python train.py --num_hidden_layers=14 --hidden_size=256 --n_experts=64 --experts_per_token=4 --d_expert=64 --d_shared_expert=0 --hidden_act="swiglu" --moe_layers=[0, 1, 2, 3, 4, 5, 6, 7, 8, 9, 10, 11, 12, 13] --router_score="sigmoid" --normalize_top_k=true --routed_scale=2.5 --balance_loss=0.00372 --balance_bias=false --router_logit_norm=1.0 --router_bias=true --init_std_router=0.0237 --lr_router=0.000449 --vocab_size=4096 --norm="rmsnorm" --norm_eps=1e-06 --tie_word_embeddings="early" --optimizer="soap_variant" --learning_rate=0.00273 --beta1=0.95 --beta2=0.99 --batch_tokens=[32768, 65536, 98304] --max_seq_len=1024 --train_tokens=321500000 --max_steps=5042 --dataset="wikipedia_en"
Below are experts of layer 9 (counted from 0) of a mixture-of-experts language model. Rows are named gate (a neuron's input weights, with its number), up (a neuron's input weights, with its number), down (a neuron's output weights, with its number) and show model dimensions 0-255. Each number is 128 + 24 x the weight over its row's rms, rounded and kept within 0 to 255.
Before each expert's rows: "gets" lists some tokens that make up at least twice as much of what it gets as of all text; "comes before" lists some tokens at least twice as common just after its tokens as in all text. This comes from a sample of Wikipedia text that the model never trained on. Tokens count by the router's weight.

# expert 63
gets: "\n", "|", "==", "===", "=", " =="
comes before: "|", "\n", "-", "==", "The", "==="
gate1 [111 126 146 129 148 151 112 101 119 111 147 115 124 150 121 149 162 151 121 119 124 146 154  99 164 166  90 149 117 118  96 117 128 143  97 138 125 135 135 163 123 100 157 106 108  98 123 128 104 172  55 125 121 104 159 155 123 154 129  91 122 148 163  94 147 128 122 134 142 137 161 145 125 128 100 134 150 135 132  91 120 141 130 113 104 123 171 148 152 114 139 141 112 130 174  80 128 156 137 112 128 108 115 104 157 166 105 112 157 143 126 129 144 126 132 169 154 150 120  75 127 105  49 124 137 127 174 106 136 102 125 163 112 157 159  93 139 117 152  95  99 109 131  97 134 124 118 131 145  57 178 157 158 154 137 141 142  95 152 106 156 164 148  97 123 126  91 141 167 104 115 161 152  94 148 124 126  86 107 163 143 114  68 108 176 139 125 126 117 123 102 172 129 126 130 152 116 151 159 165 121 115 142 114 153 110 122 109 150 149 151 124 170 144 125 129 156 112 104 124 136 131  81 103 114  95 110 105 141 111 134 119 152 107  95 135 172  75 127 129 111 154 161 114 103 104 150  97 133 166 133 142 153 138 133 129]
up1 [101 120 126 157 151 138 164 121  96 137 115 136  99 158 135 116 132 144 107 118 156 122 177 119 157 148 137 131 133  87 113 108 161 159 136 147 101 124 162 162 132 107 131 106 123 120  87 104 141 116 101 119 119 119 168 155 113 174 123 101 132 139 150  86 118 110 131 158 135 135 143 127 125 157  69 111 157 161 141  89 162 124 135 144  83 103 151  89 106 102  86 134 129 182 102 144 111 136 139 133 127 122 129 108 112  97  91 118 151 152 127 133 129  95 106 160 138 104 139 118 118  96 118 134 113 138 105  92 142 110 132 153 102 128  84 136 172 172 115 123 124  95 163 148 120 120 130 144 125 125  92 122 106 128 119 153 100 151 123 133  82 162 157 117 136 149 122  94  84 116 130 128 149 139 144 107 181 139 134 190 148 156 109 105 125  79 108  99  89 155 130 165 105 146 129 152 159 151 142 133 144 175 121 123 148 145 135  93 113 152 118 137  97 137  82 125 104 107  93  91 151 156 122 120 104 139 137  73 136 123 147 126 115 175 138 119 185 169 143 139 119 133 137  90 121 153 164 105  92 108  98 140 174 146 159 107]
down1 [166 173 122 123 141 128 109 155 111 130 122 127 125 126 124 160 111 149 130 121 167 151 121 135 179 137 138 118 124 130 146  92 115 122 145 139 141 152 126 118 113  98 140 101 117 138 136 157 113 146 123 136 164 174 133 120 118 147 151  96 113 125 114 110 108 108 175  80 139 100 135 158 129 113 144 131 146 104 138 111 137 133 123 165 111 140 118 148 153 180 179 139 114 130 106 123 134 128 100  96 102 117 101  79 107 118 177 160 155 146 109 114 136 145 126 111 179 123  93 145 104 157 111 163  93  89 136 104 106 124 120 118 111 135 152 101 105 111 102  92  99 117 156 134  93  90  94 103 105 131 133 156 133 101  93 125 113 134 147 137 182 161 128 108 134 154 165 118 143 137 106  96  74 123  90 165 133  95  80 128 117 134  77 120 158 156 147 164 139 122 138 140 116 112 150 140 142 134 100 166 129  61 119 126 159 146 165 146 123 105 126 131 107 142  99 144 150 157 188 126 126 147 115  94  77 104 126 147 132  97 113 104 127 112 135 130 106 119 141 206 136 123 183 156 137 149  98 140 129 181 142 146 127 142 149 144]

# expert 22
gets: "\n", " (", "==", "===", "S", "A"
comes before: "\n", "|", "==", "The", "===", "In"
gate1 [104  74 124  83 137 112 106 128 153 118 111  80 128 131 129 128 138 140 119 136 119 177 118 128  86 113 147 115 145  84 149 160  90 130 134 161 138 141 168  90 129 116 143 125 177 127 164 147 115  97  81  99 124  66 117 155 141 106 115 139 110 140 108 125 151 119  98 123 123 132 146 126 123 146 107 148 117 128 122 158 136 109 119  88 152 164 134 126 191 141 132 142 129 114  59 111 123 152 124 120 137 157 110 127 152  95 107 127 136 142 101 135  99 156 118 141 128 155 154 134 136  90 130 127 133 106 124  94 138 127 127 168 179 145 150 113 118 127 121 143  84 112 141 129 171 161 145 123 140 123 126 102  67 170 148 120 106 127 170 127 163 101 114 104 128 177 109  85 110 121 121 163 146 139 135 131 130  94 126 100 105 141 107 169 178 114 124 147 106 119 162 105 113 137  74 117  84  95 173 101 145 105 150 135 142 159 159 106 130 142 150  96  68 125 157 135 120 117 111 114 138 132 141 114 123 114 101 110 109  79  80 160 124 101 125 145 101 130 124 114 155 154 154 114  99 147 117  99 157 159 152 162 124 114 119 106]
up1 [159 156 136 125 183 126 119  99 126 105 127 176  95 116 133 167  89 151 121 165 117 129 111 178 120 165 150 123 117 111 154 135 118 139 113 138 144 110 158 128 118 137 171  95 133 145 128 170 126 124 129 136 151 146 105 173  94 117  68 137 119  99 114 102 143 100 135 135 156 116 140 112 167 114 149 143 142 153 159 131 159  98 128 135 129 130 108 103 171 115 133 147 145 113 130 183 126 111 137 157 146  96 164 119 135 138 116 121 101 124 126 142 114 118 131 114 136  99  90 144 124 152 122 110 106  99 145 131  69  90 178 149 102  59 106 108 121 178 110 103 151 116 145 134 121 111 105 133 109 145 141 153 118 136 134 117 135 118 185 157 149 106 105 149 126 149 145 151 167 123 141 122  88 112 122 154 143 138  84 138 157 111 131  89 160 132 169 143 169 126 126 141 125 156 165 125 180 125 139 156 144 141 113 123 174 134 164 137 169 130 116 133 130 141 154 122 127 137 117 117 133 112 131 159 153 149 109 138 114  90  44 124 119 135 108 149 148 111 142  90 178 132 144 144 189 165 154 148 116 153 117 129  87 110 120 133]
down1 [108 115 126  94 138 139 161 142 152 113 113 137 117 110 140 151 151 125  96 106 131  88  77 197 167 120  92 160 117  99  77 147 146 125 154 156 135  88 134 114 132 125 135 169 137 105 136 131 106 105 116 138 162 126 101 148 152 138 113 148 182  87  81 142 112 144 132 116 124 107 131 110 154 123 133  90 163 111 120 115 132 102 195 160 128 148 130 115 140 124 108 147 135 130 153 148 113 132 109 145 128 139 149 137  97  88 151 134 165 115 108 101 138 125 103 153 145 104 151 134 156 151 156  64  93  93 101 113 149 110 106 130 152 151 131 134 129 117 120 139 109 119 159 135 106 117 152 177 135 149 167 158 118  99 136 144  63 163 160  92 141 100 128 111 125 142 137 123  96 131  90 123 158 120 120 108 117 113 122 121 160 122 143 196 173 109 127 110 138 128 115 143 135 102 118 134 114 149 130 112 138 177 118 128  78 154 168 148 148 144 128 147 119 142 103 141  83 126 113  82 148 157 125 114 151 121 130 128 114 125 120 144 149  88 144 149 106 113 132 101 161 100 152 101 124 101  82  92 111 174 146 159 148 131 174 117]

# expert 0
gets: "\n", "-", ":", " /", "°", "″"
comes before: ":", "-", "\n", "′", "°", " /"
gate1 [120  96 149 100 132 156  97  77 126 121 134 122  89 134 120 150 130 149 128 140 109 123 102 116 100  80 134  97 156 109  93 145 135 155 125 105 147 128 151 126 140 136 146 128 150 130 112 155 121 163 143  86 157  95  91 187 145  96 111 101 107 113 124 211 110  86 134 100  94  74 140 126  96 126 128 125  94 130 107 140 151  92 105 126 135 133 119  96 127 138 122 119 154 142 117 113 148  80 128 131 107 109 132  86  97  75 132 128 131 155 140 118 108 130 143  79 147 176 131 146 140 131  97 107 120 197  94  73 107 119 119 151 134 131 139 110  90 133 126 162 131  94 103 134  84 126 121  74 170 159 108 103 150 100 156 136  96 138 156 134 131 135 161 131 145 146  94 107  94 126 119 110 121 130  94 121 131 122 153 102  91 154 126 117 131 138 205 128 133 162 128 124 132 128 152 133 105 113 176 137 140 154 126 139 133 160 147 139  99 105 129 138 131 122  89  80 115 108 136 114 124 144 118 156 115 116 122 128 110  96 126 116 156 138 110 109  91 150 133  64 135 115 120 101 125 138 151 146 135 154 102 148 140 116 108  95]
up1 [ 87  52 149 127 171  98 125 117 140 115  88  80 171 102 113  82 101 149 120 121  93 123 122 154 136  91 108 154 165 105 163 172 180 136 147 112 115 122  86 156 157 110 138 122 118 142 139 126 135 145 148 110 134 155  99 131 127 140 107 140 127 102 118 177 169 111 136  78 125 131  98 118 117 137 130 111 147  90 126 116 125 148 118 161 138 163 119 140 163 143 135 151 126 145  94 146 156 118 139 129 107 146 125 137 136 143 151 122 143 143 154 141 176 137 102 137 127 107 143 101 133 126 154  92 163 140 152 133 131 139 163  89 152 134 112 111 149 151 139 129 134 119 136  68 158 120 128 158 144 154 114 159 118 108 123 139 139  95  57 158 103 150 132 109  77 131 124 141 134  96 171 151 130 161 141 114 125 137 145  56 143 177 129 132 146 125 129 112 111 128 134 127 113 129 105 131 102 129 153 104 108 143 131 115  59 121 120 166 147 149 152  79 159 173 118  98 142 125  82 140 118 118 139 122 170 179 130 121 100 143 124 123  92 109  76 146 139 153 167 132 123 137 135 103 135 114 145 157 128 118 141 140 145 138 146 133]
down1 [149 162  70 100 143 119 159 140 151 110 140 163 126 124 125 125 136 119 114 135 125  92 135 111 110 133 153 129  86 137 169 138 136 108 132 142 108 115 116 142 138 116  95 175 106 132  98 177 130 118 147 149  90 116 146 135 126 144 179 108 104 157 107 131 157  91 157 121 110 132 174 164 125 143  89 104 118 116 139 116 152 126 115  94 130 192 166 145 143 128 163  82 111 174 119 102 100 103 106 111 134 107 127 126 116 147 126 121 126 116 111 138 131 142 129 139 148 133 132 131 161 150 125 131 141 134 106 169  89 133 108 151 113 125 188 132 151 125 125  80 138 112 112 139 167 103 184 119 137 124 110 112 114  99 126 106 143 117  69 135 145 101 145 124 123 151 162 123 120 126 159 112 134 117 114 128 140 124 166 158 128 146 152  94  57 145 102 161 182 140 113 143 125 117  58  98 111 134 101 141 127 118 141 121 140 122 131  76 144 121 122 170 122 134 134 120 158  83 154 154 124 137  83 179 103 117 143 136 160 132 124 156 137 150 170 138 150 111 120 134 171 162 135 122  86 137 144  90 142 181 103 115 116 141  99 164]